Below are experts of layer 4 (counted from 0) of a mixture-of-experts language model. Rows are named router (the router's row for the expert), up (a neuron's input weights, with its number), down (a neuron's output weights, with its number) and show model dimensions 0-127. Each number is 500 + 40 x the weight over its row's rms, rounded and kept within 0 to 999. Numbers have three digits each.
After each expert's rows: "comes before" lists some tokens at least twice as common just after its tokens as in all text; "gets" lists some tokens that make up at least twice as much of what it gets as of all text. This comes from a sample of Wikipedia text that the model never trained on. Tokens count by the router's weight.

# expert 25
router:409513468598539470496598464520475471517473527510567486486513510571502524513503458530501437484504476487496477420439488554539494520476499486528457519494502476503453442504464521498511466521480551552475525528513545566455483508452511504490499525491528464486528430467499430517509452529501472482435469562487507565516379472526425485481451507596631482509494517532470529496508561418463508424470
up2:539498487500483425459482445554552459471464526473536462574506457546531538443521493476478558470497500520514497532522496520522493483452489481526575488485530475456460406444444555551519509563536498565544471438447496553481511477495497469510452529548576510450491458520507468495491512471541545407527545509473513538467460508564506501504488505488557513481438488529461542506541443375510574507500
down2:509476501488473521516505513526440436484470463471548514510446546533411519486494524517440546463475495441524484527475508522526463523498475516572517527511476486492548426530580500509492486513552584533521471604478534540534573500458483547526480545551509484468469507479591503475393481431478560492469475470561514532466483561568378514517473472559516520480505491538512364512470464503588487503503
up3:465497497507470548522485494500546544434523450550530493511499541545511544500468501529506485485485480502479537546548500617479477514495519493497498455515520517449483562526463509444468462434486520517489525514518457472511541560532532492456531454469467518547522495507548516496530487493521447524456529486515514484526464476475419510536546532470481487564463510484569515558492581505450461452539
down3:436490523363477492520503545503432445439485467472477474532505524526485479416471481514545462612561489458497514517542481511463476446529544453514413510492546486485481505516488561448514494509492554437538494483461478493488493467533491508552550534505455524551531451519462423483554564521474485522465486537467527517434456548412513504498548529516462536561530469466531514554516529477452436485488
up4:516480545527508512532455453521499518483530509512473500484478591489533557536482493507509497470523563567500482480539510491510437537501499474510505480508513580513438512517464498530460547524509475515565498397490511404483493527487514494525446403446518617442434539424500543470460428480494511478474406505467417541534470477481444502512514532483452438503388520445525482608526536513488493560470
down4:583490541493406565529446576536468524448521475577491517486526549483555552490448508555529489536477479486478484498547542458516468468501469441541503489433518498469510443530521480439506578454527536439486458501542453493557460455513538533524482492467497537558551466411416497567515451590449534467529502587471489514485482428514575546522571551540440483391482496509506560514518531529425504536591
comes before: " ", "3", "5", "4", "6", "8"
gets: " |", ".", "–", ";", "%", "th"

# expert 17
router:513609509501540410526514448478492478623469498526599476473543533484456530439466467521553469496486508502475556495484445507535504462445462485463483453489506591513450560478474464492480496510530566518507467561496467506493452503494551535470494505545555453538431447489517495546508461519479472508474479492550471580585374467543493495563482427458526491532494509508499491507466492501495529487469
up2:458463532519517538538467457512514530480492541491559409461508516521524482427460486503509433478473509577445463456501522510541547533509464476427546569451599521481438536522460471503515454484445515522471517470558579472517601538511490556550507432527505506540541516519462488496504487532545454492509519445504520592518483441446466453479489488536520479501500537493501586543589601408523580500517
down2:500487508489508561575460435557512494523514442441552473492464537416499475471476462484498411477481571405481487492508465522487451513477447471504522450538519533586502463465455522507493468414555593474498473504423477505544547498457514463572516478427485529567469491496549528448569445530537473509492485487495474519446606456499455512511564435447557458529460522457524554552422534482543485513531
up3:508472443548513509553508497589600552448460508522560515548533529499552515497511490584509540517473505503444482486535488547573523493462464498476515431548574538458473494491481504520420493486537442516526516452519498530546535535498509453463523455525496580467544449461505532502570477492496410466459399448547498514466483466509476439474477557553473473451507504447500513525505537467512575444532
down3:482425489486480551543437511487515418481448468429471438472487528460520483405472547513580487514491571514533475494419562500528499506472516465573463494487539513530498543464468469413502547485498386511475572482452494400459520523477411500450498447447497514517523499541457388507535491518456507459529492418529471458534515502470591515535506553398531540480527528489491473567520520522483484533484
up4:600479503470441494569451450535560516526483524514472477543520504483495474526471537451490488542517480512509579532453457511449492654606534545534476458539483463476535532576525468525471541494574492506532428496493414489536483491537532450540489474491503513526480484483490513555543435471419494471426411471484477534459509523557533537429457462515472446506495551533438502519473533580515499486516
down4:447475529519437528467459556483454520511411515537548462499545508534417493530513492501417515442480499509483515497521533447527477516576548563450449528504518505462548500530492483519467465525527488527473482486550490501500518486548503529523502485443436519461490467435504448451461519440437458425531458451604537534516573550455527511459480487472432464547600506517538496556456416496478557443509
comes before: " |", ".", "0", "%", "°", " |\n"
gets: "0", "5", "8", "6", "9", "4"

# expert 24
router:496559464548613426464544466524510468498508563615520467549506572552503522490478498542508493551470515514460499467459503520490478599479494468477477485501536524431364512512426563465551503517541515510556461486539499519543490546511575517479438508567586548523487484478533520508471462547497469465491524505478491535517487446516440501539557463563560449460443488494421558538512535495504462505529
up10:541491554580505474502488499491496534518542422467544434503515471475500515496471510594498507590573467483464494533506467532524509418496484426530487497585526484489492526555546546414502525441468451597434505569544523520452543516567495450483504475453453486498498506540508546528476534550460502488543494548528463534461505482502482537526460460482507426474536496518561544436480458569489489480554
down10:483490473497471555456508505471501532512533478494533524539593502506465506492492528516532437501443500475519553468498474525574498518548594598513529456440585566474523488458468384501499548485497591480512502491524477506449524446460546477500474485557477449511539536517544490411538540504438564493482426520536553437509500493444520532473469529490403513489528509472531550580526516600436453487497
up11:449523539454450528485542500544584523550494459524491511524611504414463532524480502572457507544432514481470483467548488433476535428448490470484594445483488568454550480588479514520505508552532450458503405496499424515518555468425578484520476466537535540455465482468523543542428424447543487448485470494576548506435516471508515435585537491518550501552471491469452453538468483490450580477515
down11:516546460503492468511577535510461466588470484499574527558482503471496490458582482478596525531533508487536532499550482484503573498550537533500544513557539486492525536518421508539583458454507471437499534474521519440445462484491560493520441428512512467535520481465453474532419539455493510541441478456523521489520467529431501534490505510475474590473524564580522477420582500449499552453510
up12:508447518542508541476486491529465510505495487533528531496506480437492468469543494536650493503476509510507472593566512451491463519484469532550492445530521534498473466475533518537488551573513533478507556425475483608466508488515485526478532410583625487532518387460508515519552506508463522482465501495488468525476477513537512401539520492469459449453504469506479534460526518475506497528488
down12:506489494477465485419501535486422432521500499512518475488447523490516483504552498516537495516429453508468573549526439550456460490437497461527487465551519480494454504474522496423500453479536495430546496530457483470531541480454444537520541566503556466531534561478489493493484508499468485521454516534504485509525522504385529511470508508531429557466484461543507470489535561517515453487496
comes before: " ", " \"", " The", " Total", " -", " John"
gets: "|", "-", " the", "9", ":", "0"

# expert 3
router:460511473500583497526496425543494496502481527515507485494537493529523524433477481514551490493511521480431538563460471526554432545495425471468479412425587519453448471474417512469429563516480473586538461431500508510468506492480553420567486470501497515472498488490571542466558493491465445506526489494503473506458487554494459511459498508486477466498494500437519564536470518431518513456489
up2:509489500464507466488544455569627528545457487500494462525529453448464471456443490535537448459534535547456474487534552539516465512446507503464562482591454492485409471456479404496442519530506480533494481503503420574566481582465501456436421508519499563521531484465498515544513406546503428494440457467560432571495451441555502422533491551469501406441462534435538528566441578516456548491526
down2:554530507486520467564543452503498469505416502532462456467496519464480525416449471458434496431536499503486484523419437528540532513505558451489581510463530409498448433435474486460459505466396534522462492463528459501446469509506478613489497505541543501528489501546532461418519440554509489525516496464540484554508445493543442482434566487414541473538550532452430482542475570509549519440489
up3:524468526471504470564499454614473513513467452540488486520569490478506439456445462537546494554479439553441407511530494540451565464510478478454496466525521449544516481521476475514534522478580476498477520521533485594462543547554542445498529483555505444532520482468541475528570518501514462531523479442500451495544526465464488471502582476487486520473557551422410499519530498507471461407477
down3:479537498444510484433478518497519393532504468559520476514498475463558468518465500502467502559531515473474535453551462524470524464529519544501469402500531460465503455482467466506483515586530605495472456518497503473483537471505587468500477501532502497526475537433540487484564590557483502508557464510486562428544604490540488488433465474521531488587505487470533463540438447528505510463456
up4:500489449495549510548519378605552523511439531464529474507516460484481485459524486545573463438511557615488511487522566520494470515498482488438519493552548512471484471518476459513444472464536503525439498440489498512540519529484553512429447493508597543500503511472514489562563433471449513497478472482528459603429441459579489500522518533480528490419496477477459520528527573499500552511532
down4:457518551448458533490449433471425498616493499528518523544544567493514483485562471557475397512439474465540501483509502478489468494464470488493487519504586484443497531526442452559496486439571495523450488483469480548452503437451504576523501522561505452472489482467483508440479467545523467513444450496470463541509472487606502519562516495496520514468455491482435493503483513456526477511579
comes before: " the", " a", " his", " their", " its", " an"
gets: " of", " in", " on", " at", " from", " with"

# expert 14
router:471550415489531442472535441515479473507483536507546468549452518539491472490512415550469458563546543547484445395477529485448519505450504450476544464576497561437538507556473459540567514481520509550527508426512438506551530614480490552477513516499526509488514521387484499497525451503460465475390456443521520567413466509529488430492488493618480478483529494476448492508495510484519548461494
up2:446481545443462542635491464552537510555478470485456531537501551449494504519496482494506495524492538476511476490507531480572498517478427455448511483478552491446312510483433494509502488479531465590502522490511496485480526457550481430528490464489521525453442513475467440494554477538427507445477455495469519504481491446513481497504459415491539493510532578555461502511530579527524530522448
down2:513495449468447520491468485490522497561537466438554605503510524537444493509588569494502555567521519482522475520530521557527533536500482513458474535494433511507449471474514467418588446441479503476489547577462443594580504473537498456488473538472589494543463510485447423512544541554536502493511437545584496509540498431377520573489466461572499549483571474473481453577548509477448534540481
up3:548469515477490554514474463519478495423507466438637519497492495529521501497547483461477566511497530436466543530532485529468438561453449515459487584508557446510486447517401487461487501462482569504433506503524444471513503516426517520488460514546552528463498456415469459498532479496451458432472491486471523533482481509552454564503489502500543434459515494476479493522491454446426492532429
down3:467514507538543478469498509490523420491493461403502458499490557482562534541423616489509541512500444473505544509460520516479515544510555452499494550458496540444527477503503452489478531529484533473446490508501535545496549479549457464525464503578462436539480520503469499489512552459534423542511452440470476478496453501423518543544510586560556536539485492545443525437529498545489530523506
up4:525520598471475509469480430518566497509477488484502557518553472497487517507496445546577533527512478512436521573471500480556503493514518403516468505493461494439470495481456456512472442444416513521527395492453540508540524494470574528502547487531497505569534418508452511493409478509467534511526473548564438570493411471483477529525485543522493435484535507529537490586480506511529410496437
down4:532467496452473539463543519481589468490421522541486542511511494525472535494460474475465457438491498532462514541495435470462497413500506485505503483418490496493424466562500404601510470457464447507537442414563510428546472467512461529563538441449478502489486520466525537457484446531517503446543548524517511500497553556457491499422484534455495556541568530517553496515481507463535552543502
comes before: " ", " \"", " —", " %", " No", " Team"
gets: " |", ":", "|", "-", "==", "="

# expert 19
router:486547422529522463535589466560516501431458537554487498511544538462510533501476438510508427491502499561479508449538446581515421543506518468477554460495486492429459460594530473491473536501481544531523480552483549467567602533455555552450541482524503565525472467396547534510519470533417560492509548494610457496526455448510523495550534498510544495475554511454493449483451624515510542511566
up2:540468487509517459463496404535590498542468490465551476531549526547470507429465483544527489524481532519483443457480527497518578472426483445457499548567543548464490516526446525477457508457536462555554463480497485540560501579463552454456495502488562556466506488500538474498515464509527432459488431429440469561451447485522487467543495537496513485446443469419454530594479487499480571407476
down2:466528502525537457481530462421489518549506545475543454506571549492485542487543490484525547447491465427514537468522498516595505514542434553499431480478401499477496510547524469561492477532460460507526496498480511478474551512574454502528466438520430474504556462502471447450471476448495482433462489503463538510469522529548439495530563515496563510399461471448474514457575568449495489459446
up3:549486517463499447484488457503549514506548507505575510498477492598495507503517479537581431532433498530500432517533512534485541530417524515491435528489507515515525525433508467429469512538566493508526540556426533556461448477412494501541499490436517479488495459478492576506535534478501472502445470482491463519496465550472445505536576523523481533444487480533426506449528472437487430489498
down3:480485471487503475455539500425458474410539525436457574593474484477565543558547510529509562514491540480510468443460542436470461516405533558526577555419495513484478435550450470513558487507500511464494495511492471445485456534496530535494495515472503587552532451511486480497537465420450486419499514428473552465505523558524515514483482504535529504540551507570527498506506475494443486554558
up4:556456496546458497508512464526513489565584553520526479523498543516445464484553417554466470523556468482518550508426461507515514526439477473479535554468449470508524499491514519472500536524541494532530471508474527464466471474423565464472474473546440493500547500434518503534485495427446509560471508522419493504567482402498494628475512449504506453511528505492454503506510545443551459495511
down4:506482501516490450445464555480556492459508503464515512547466553445479526546484519603462468466514486502481499536476421531506519522442556561424468503489452559511540493468510438550523505582485466486486512493507554525529520451585548551550503481446465476512485523483500528555560492488533527536500455575581540557523538521466566465480436437473469508535547449491473434522531488488506552483523
comes before: " a", " the", " to", " not", " been", " also"
gets: " was", " is", " were", " are", " has", " In"

# expert 27
router:487536496483507466549481468508523489546452484558572426578497498519425508506519519494549458548521518552495474460450502565508541518454524414446484511421540480446473496495476470461491516525514533458510425477484486515506469526479564477465522463493499501447489544540453498465516507509507454490462509513515444560429512503437484498569490503498578427512475485405531452569463583461454575493561
up2:458543415493517463538487495504432543525461454504443516587528478567530559457490465518474518535564520575470478489473435448578561457416483513470433477458538433542515412536472512497485549533488503592488507465546528514464477461535528531441525550595576461552481477455415497442465492563490473491510501507504503525503497478495500543638500530569498445492491492535483536495474452531446474523556
down2:539461518550499510499498526456577592425527542459489507440504478573529545485549576506512422462486450452516546527510551530558512441504503494469459562466524508560516553517540407517427524467437460501502553518560465585494504540504448552530499483481522503475498536512532469477499488428469572530516449563492450529514471526492476491496502443450457491492480428500571491464429531525464506462433
up3:554481531518460510424504452526550592491526443446531477544455482552484485418499483567496524512507536473515481527509517510497439516487549503496491551508484551534466462460505453457555494493521545528427519522496392460433499560410530520467517524511505523465528476500492523496529486463474446548494456508524485545542503491457428497424486467531529513516420456430539445485488446464420496512540
down3:513492472506417556476424583441581511414480563542510463406465482509528448455539455505517482505487461431473462505538572503458450517542507536532494486487483576522431527504449481521554526523548574508518491464525493514485567450449476581593531481548499449514512544485495512553495507528556433534426546490454447478470460496464537530501552498552424520476504415496553470509516469456521506504500
up4:480489441526506477593520490512489526532460426490458547508505532533543488414441478546525503497492558558469515534529475536590522536431513538507551493524551514524510515491511409490545513487520507528503535463493535487491511492501520457451516520448515480581506473482439554461512486532519540557539486446461484536513546515468430510566471527455491444487495490541504500475489464540523450483550
down4:511537538467443514505473537424392482488499478481582452539493534521543486436469510536498520484524517488554531536584492497520453510483481528509490550516385478526505496519537427480532515428490455517525458452536496575562515505474468491538490593471525494528565525465497591595498449492445568509475522494488455501432512478498478521512455539565533483446476530525543519486452471432408480533484
comes before: ",", " the", ")", "–", " he", "s"
gets: " with", "4", " of", "3", "6", "7"

# expert 30
router:535464470543542513503475453518571578514470509463509498543504503505440554479493489458477501496516519525470525526550533489520399572517478462409530511543504533484433474547474525474441573528498521524528457490496521563619524593523543446456468479507465572455472550499496519552495479522477521448462532457498493566455556502484459530503551505517477411491457492467463507513486508522464480434499
up2:510569526498488468475492509517508448502507539476543498459524489490520531494525512501484514573545426490556437547466528522503493537498518522570532464619467481569455379444570504535410564502455523549532514440423544571527560544496505508517452467511537525490512559501481476501476516512553480480502528587524534531439494530544524445406469576468524411545493486502453578501450444493463482492474
down2:515478520480528519531468501495457508466551519425387449474527486478506485458512553462492405533502488520553570509466501516546462468586503485431502494573470469545438551431565478535516516473489518483462491470516561436445484489446497457429473478516469505480430476575601546469533525485506519457476439491531512484494517481508405515427464525476503550475513552496522483473482483556516504540524
up3:446488447439548471511518536455521525399480483554524519511492466434463465453470495502550480463470588471466494462449518494477522492423444542481510518530626485504473517428544510515517519558481531464436517549568447519451512484550488464495467494560559528512505396558527527535523519515517490432510485492538556492472422505558460423556447489503497537558536486462493499522516522531437465469524
down3:562481512422495512482483453511495522468548493490516574486453469466485493526562473493427480447511480571556504544527467436517533441495443451435433549476536562554443508486441476570589561438500415505520574507561465414507518506585532454527529558510537542522461507579467585569515549520495480587494487509471566534472511561444496513542518497527517480535454470477563437532528500551459500521509
up4:473543458507522447522529459550532452446451462486571443470590506528501526506477459574547454505465520526493481414473491583496495540446483542474550449538552472425472507552468486486469502508482510503480452465510482535482534492458520495472450485478578516492451447430598537451531485567490437497459455512547463538530448442498500472511512492544580513505543500480421497508500541495525482515474
down4:517491499542533495547551521462503552510564517560518525510474582520514488506550478489448557493491583552564583533484513412450542554491492444438460548445535500503511461415516516402586532525460472484518499541524554438496469543559431552509438499476546463538479462529466508440556519455513515497534505466473527485547514543450449486500458510413526555520570489461550546507505485503488411495475
comes before: "0", "9", "8", "5", "7", "4"
gets: "1", "2", "3", "4", "5", "6"

# expert 7
router:517472455501572506476545380565545526455504521470564498488509565550512473522486501538496491500525565448479528507501529473536510539425515501489549493580578545466451459460513475496449475530537539522471483499476504466592508524479534503482469471489504583502466477449495564541553437553500428442515400481472454523485510542491469479477552558497506455455503500472490508527550501440502459500512
up2:480476448474536519466496412535491573494475487498488485490491506528444450505406478556428522432492601429515546490454524517561416490460536515462500488467532556556486517506466508535501502508499435516486512527472566463495476488413486489556526512450532591470501474447545486484439470458483453469551515453535518547485526540458466552531520498467563531457424458430525487489489514446483431439491
down2:506482511454498558474519487498496571551507493483430468540572490519467480521437531489628558507511488430476565539550499528489447644448482560464503439424513539563462519486590479428531438461536482492535536449558534559541429445456475501485495523518598427458471471516542505468555482497546518467502537516439527508516440538441470534549536485549495497491458437496478555559517490486535496533478
up3:454498418455504434474453489543557523465467481533501475511520429514457505469475474515528479502462549539419480499529578551552409519472458469464491474492516509443422502559475551434498539505530523511551477509482498508484471562444519474453488469555546535503528513506576482552555452562431529478452535486542468565494475454494470455560470554520519448499419529479461546530496571557481580421537
down3:571501528555458523478453560515457482490490470594617469545510537481563460525498507537505537476495494462519546539471565498459518484570487434503465499547513454473483481499519513549512455454472505481532503468544516468495530552475505514450493505524431469534463585460569533475473544526474465476564560441515520470555479520530565533501440537478463543506455401449477543508530490548500447490595
up4:491515424539539464504490500512539524539416512511533463527558508547466528464476476532537455489466530542499488453493493560537418480486428478467534493543505460462414538542431498485456508461470516511533497472486501522517546515488509521431479504572495489517476572467521520538532491497479528431431481507570431564502432437525506463549489492556589477523533534455449551596487522470530604458498
down4:529502499469445565530507545467474516539479479539460543534548531482531513511534489502506458432439465539560480464473516513542564528506483455501488461539487605488518483539513450531549399509518456392446461430430449506456439411475470450393502526534483498572517521576501550538539513546520481557507505499479447490398418498466500483519554495555526535461498462546494493473437521488494545492502
comes before: "9", "0", "1", "8", "2", "6"
gets: "9", "0", "1", "8", "2", "7"

# expert 31
router:454544415515604417517587427602481468462474583610486503462464462496449484468500494484520488527510524533548580482540542488488462533490465535482536505487514472518459453450429568521513524492478463593543439511492491469493501510468522457480497470446528547531508475460487495499475426553478500473526462429487477612491518475532468439480497467516602482476484509505507458508499535502471493532485
up2:482483430467449519542474453511499529554448472478530426574562543524510514523430420512537405510487557524444432484511528532518448526519573459461472439526528500452497444538463469447451568523516547528460495471510452497637504573456536490439520518553502488528521453455547515492587481546465436461473517507547443501512481478506484493509551519504488459505530505468474547555499515513470495468548
down2:533548529460445541565452532486499521503513455496526529467474499515472482482548483517561436466534510435588484526495483470551540525542501543492566524495511533531538521560555444478514441514474540454442446555540546586487401439462480512522467493460496490529542466488386482492479538525523489549535494455549458507460512498455498490479497582510511520470471508526481472464532513500532499466477
up3:487593489502495508477501427509513497506480524523565483548550581502441501480512507505564505465460479496483477453456511499540542480467518448481505424515551454501492524477469517452446489574514588477506437489486564523489588589518528486462529474522492549467524445530569496546500499492467512459446525474532542551538440506531520413475424555495444518510518543424516499504498490513544511400507
down3:523501494496508524541523533461518481475558487471438493516462472534454437546504543564538549527481494529535464514535530477530471493455521507469528513446462464512521497489454534465607488554565525530445476502525442534420471475521430467455500526563521433486463472528507415483464523495548516548551475500438529461512483540480413513425548403516460529512522493541461488501485425467460457487459
up4:504536465443540496501423461544537502549464440425535487584596446478461521493453460495524485512564524524439510501510501567531482512460475505503490459566520518439437453511425452510425501498526492526517478458495444573557503517470575448470494474556501487570503520469539474514582452532466468474465516465572481553497496424519445505533551537559485451462537453485441471558512585470503507471552
down4:539519548463397498523433555457530533453484480527433570501423496524438477472459521509437547441464564480526474519428489453441519536448501544460562506450542509588515511519544529549556506459510507445437526526406503477550524423491487500533525517559456488484520518520419487449522519474507486525495516442535497506480529527472507526457480542483517496595401440551540419468494604522483481538472
comes before: "|", " |", "–", " |\n", "0", "3"
gets: " |\n", "1", " ", "0", " |", "2"

# expert 15
router:449460451507533433457558429543469542486459541472534510473531481465535508432466456519543517490486549545497507536494482506468518485508510519454547495508492457460420424449470516444536477539469477582534483509480457558478558513508531450448442524533481553490642465498499529537494396522460479463510505505571519572537477511480481497497545507531566471413571543489469586539497477483509508466489
up2:469522439479547476538481477529535545518435540537524473535555570523490508472503461550528412464505510537503482479523562503523460535545449466478489461535555544454475483529437470470466493458471492518560502451502506485516508558455573518492465394509570438538464529444566503463585530541501436486493413419512444501523434438562437443542523537525522507526493499509476518566467582496472477464531
down2:531437481501461583428487502525492485534526489474447514520529591488503471494481553419562510517553399520446529520469463520511514422509486460548435571472509490531376483502503457451528476503484493488448551493504535517431482450539570593520466534471504502476534528501486501524479499552465489458482484533434539531507478542447492498482533517525497453456525482538544487509466468459487443473438
up3:508598449475479451547473481561524492538460517501528454551544524497421470450530393517539474553477484507479497521514530614551447510468433436450501424529550488495469483565544474495415491474511537536520455472509480460540463540461571495490472448533510509517410514466541494547565494561442452470472467480560452507496525471541410418508515558479486453502478545500525463530505584476506587463529
down3:505474557525508515504527505533476511496554460463525453463516503482530498528531493530499556522499484487481487550511477508537523421512520531537507535444537402526472497533483541422598464465461501429483486538481512543464447440478513503518496538482601488468454472518488417469541461537484534492511531522509502465545481574514533562542469514503541497453484530531475465549449504521478507563442
up4:482516558480457526498445473559542559447486501441521494474523526509477556567502442497488480463436536467439495500465499496498470500527507449545552433453496508493473436505507432504441545476489561508531526507561577489494485497537481456516535382525524473522488555450499550496550480524590390477468456509517469502503418401575462486487528524471460516570472566462529440529523545472512467493522
down4:611527549452386594494439515464517520447555476472450505546475566463470473576535552487518490492458496497552514503538516439520461429536465508561488547524500419470536467488453379501505444487558476514526528516548520474539437451517468522537417505474514417548423495432516521457428426573536555465524561489477519502524460537463469523495513473501486563456476465471536544492524502478504505466543
comes before: "1", "2", "3", "4", "5", "6"
gets: " ", "–", "/", " back", " addition", " land"

# expert 6
router:399579471524615444464540421597478442520493570500562465506535466499503449415524488525559427531504539516488461465517452493575505494517500491540541491571532470512471471439447479522458503505504444538504531460482514549509449559470540453523480454469505548410522477528516402507501464559522366477516442458543517537472499460518528490461531525506494472469497506469477542500528472489467498515490
up2:522496525492446454561467480436551541478527523527585482515518478515528472574476513522571482544515444528547529574500509506573486513507532434506443548460498499525464506499499460508452609526456501565493508486566546527522493491477507492519498495433502472540550502536496539468432543538482457533484534511488439492459539534474463532489473489525455479461502605584498487486470506529443554455471
down2:480489506512512533479465557474515555517609482504524466509499517534543559534514540554523533488481453481556530481504530533480516557454532505463494519487474564520498494474449472523486489439436471482475560518520480442480483518465453416541508547515566431556512512448432484465518560479483470545465391491472526435439491542514457512530569492479495505451479424530535497518539547528523497488518
up3:567441488564465547513516421530515574556518451450487531496543535514480564495480517536451545506534544529499574572484524544543520534492545475483504483525503475486452542567508417506509492523543504563496480552455476461495485508555506458497572522518542510473500490506492496477481479491500457540489430474483467563557509511479420548471502516527545501460425512483533449572522477518566469475559
down3:494567553494520542545480497450490498514533494463531421474444453551583429475455492514446497482510498494468545527435485539571474505550624490455549488502464515581463527435418530528537481515480560492507507534416501460511555519482511521455565444538497523479420580522562430475558541472543466468539527473501451527534547405467410516515475514420535551495421516508585489509487500457548482506497
up4:546442511458503557511498409439486519517523441454469451481458533522462473424501527501495463527464504549443570518574510570518501507457574500483535450523527493457474489476467473521470489516529546531538490475442514458501559582552450522494521514574509487476479433523517479514559421475539524512432548516581520531519526554537476527537548431517491448496496437473467611474543484489464525497535
down4:518516521431405517466521508486498480410505415507487527523457419547516445498498452543459519485511456394518561481525530468425466462538462505486501487456525479509463481606520488508491451520575500474480447429473427476384523480520466427519599531537499486490467442526527523512553496425498509530479612503467603466455493517510530451580442502452459457583539564523499542451434469523508522459477
comes before: ",", " and", " of", ".", " in", ".\n\n"
gets: ".", " which", "s", " but", " who", " as"

# expert 28
router:467540496466553416523522432524493495557444488504570447498515571514562542520471472497501454490470513522517511504472491484545522529477582438502452505499492536498502486501438519454493501517510437493516438441478482495506493487476647479531480530526528532458537459478527474442548494503476411469518476512518475534500524485479431450545513546446547465504458503519507483494557473474531540459508
up2:505490480531535483463491471537518535498482441493583478514492509547479539546501477531513449477523478442505515567520516477553468513489484485465465510503480513535519470442452501527502562540451542567492493491570452531495433484523563495472483545503567531455541497534527548454450500505476470513496559540507426491469484491436519541433492463584532456445454551454497470571449528532482496405566
down2:490522595457498442505534583521415412457488507498449520448557505466584558559499445454502550490526550516497456463478559484550506521583547502541539512500397499411534497494477491424551439489514456490489484549428504411483450504527510454564478526502509506541514541581455477452493514509526533436503478468517530411484440504454566561479537538458459526541508520483460476525477489461582473522513
up3:509426459434512556526512437623547554548421521552538437519549485514462469415441411532557482543542524529495519506552495563493514511436488457507558466536577471515442421509453505512447506484504588560553488475552472551529523504490522461452481496503539530487537388487508497522510466498422512455441527510548465554503454443540469490560576483592515447469483590487478514528439524414516524509537
down3:520425534459473532492482513435493562550464463506484510523457440507492501501492482516477526457547504444507512573500508508474513523489475478433510512512579482408563502546511551555453489455512536485470531539565556543429466513560431440508488492453497489442558462517461572422454504433501504454512531549496535466463499521513461456452461474472479472440601551577455461447446551514482507531479
up4:515448515500407529526468491546495528516528401438553464497454483478524600510420532483481520527453503444488521517557568507481499547465497516526548523532499453551518411546510511500461415509435512550501451511461453526588541590494547470471496453460495522521637529497516508553520502420457460509512446491454497520485546529562522512522510469459551488514515600483534545530542530436584501524518
down4:541402475545498520518484557530526481514492491479470452460583564447494456491471435510485483518481496484479500406452517468487488564490498465557479511587502492483557542522490466482551439475508462499472482477520502484479484430497490444469546475435582484537535487468436507503555560475466447503477485470416490495545506511533515461538467476424572527478553495555499447451497543484484496464495
comes before: ",", "–", ".", ")\n", "\n", ")"
gets: "5", "6", "4", "7", "3", "8"

# expert 8
router:435588469534575447499538431528429468517449489597520493484507507482484497514552517565524467503451467489520457533472471576535440471466452479493475539519579495458429487429468506576446557475497481501469543428459472516507488557495511532448469492523531496499479476519534480417529457540475461435493525482482472596421479500563402477482482523434476488497483499466458513433506474483492505493490
up2:439440393560456508496457505609494543510439491490580488499498483515507513475470450454530518531456514581494473471450454500487495515509464502409513508455459501449490381483434492398505532485534519559527518456515418592458574581470552443423456485561512468548546523480478536521537480547471487494470458495510500509493400422558537449493504503549562483485535476434535532535476535472445518530511
down2:537560391547513424460560565443515472471487553462447525559442499510529454425458517453486538515582503471543497523469557524590506515570558501542444525559513502511436511552507476476506573490494468541475564462524456549570476533523496474459572540478465471533515535572553477538563551529499571516519574467415500479450523448467538468493418526506485533498436503554583524514465496472540497526480
up3:519469481531487515513473443528530540492532487504446506539521546571520525455556484470541526547533463468496596543499506517445509555465498493489490502506573547531430455490439517505529539464459505528532503443503546458502513537498502478457478476507528530484465549522436501482615500502465467420416564555486508497464509427410469530500547487493525533497460527495522567529444583523558455457503
down3:500472480505493547478463505440455429482479498458474448494564492473527397424548530471526527579491463444502536480531559540549438533509463522563484480526512452456480446536519517513496537444507459555499486479515529553475528569545500538535461530516490514441512499545528502525545537561483567541486494547485601472505529481532530490493561523555508458499481483501434518545549500466522453495475
up4:445483523555496462479465435473503538498570510495509409517555561550531515512542486557529446496549469500506533520539464625555473537480541507531562434605488554490462508483460541521469482468485512553551553450462524450441540559502509498470517503482539504513527571507529490489525448442556509431420479495563493610525503504500438473497434583468479485415514532496558548514513498442530509435451
down4:476509475551485505475462585479551550480565470501424482522522526440456459500477516485505488500525488438491512474482451451461508505527463532486490538469453520491497581515502489512513452469480475489517497507485537507497506494546487491575498493520475593439496522444453465499501518501548488481545429512500465529516515525523513426479501508570524501460513467497529603458543509417455475489346
comes before: " |", "0", ";", "–", "%", "5"
gets: "1", "2", "3", "4", "0", "5"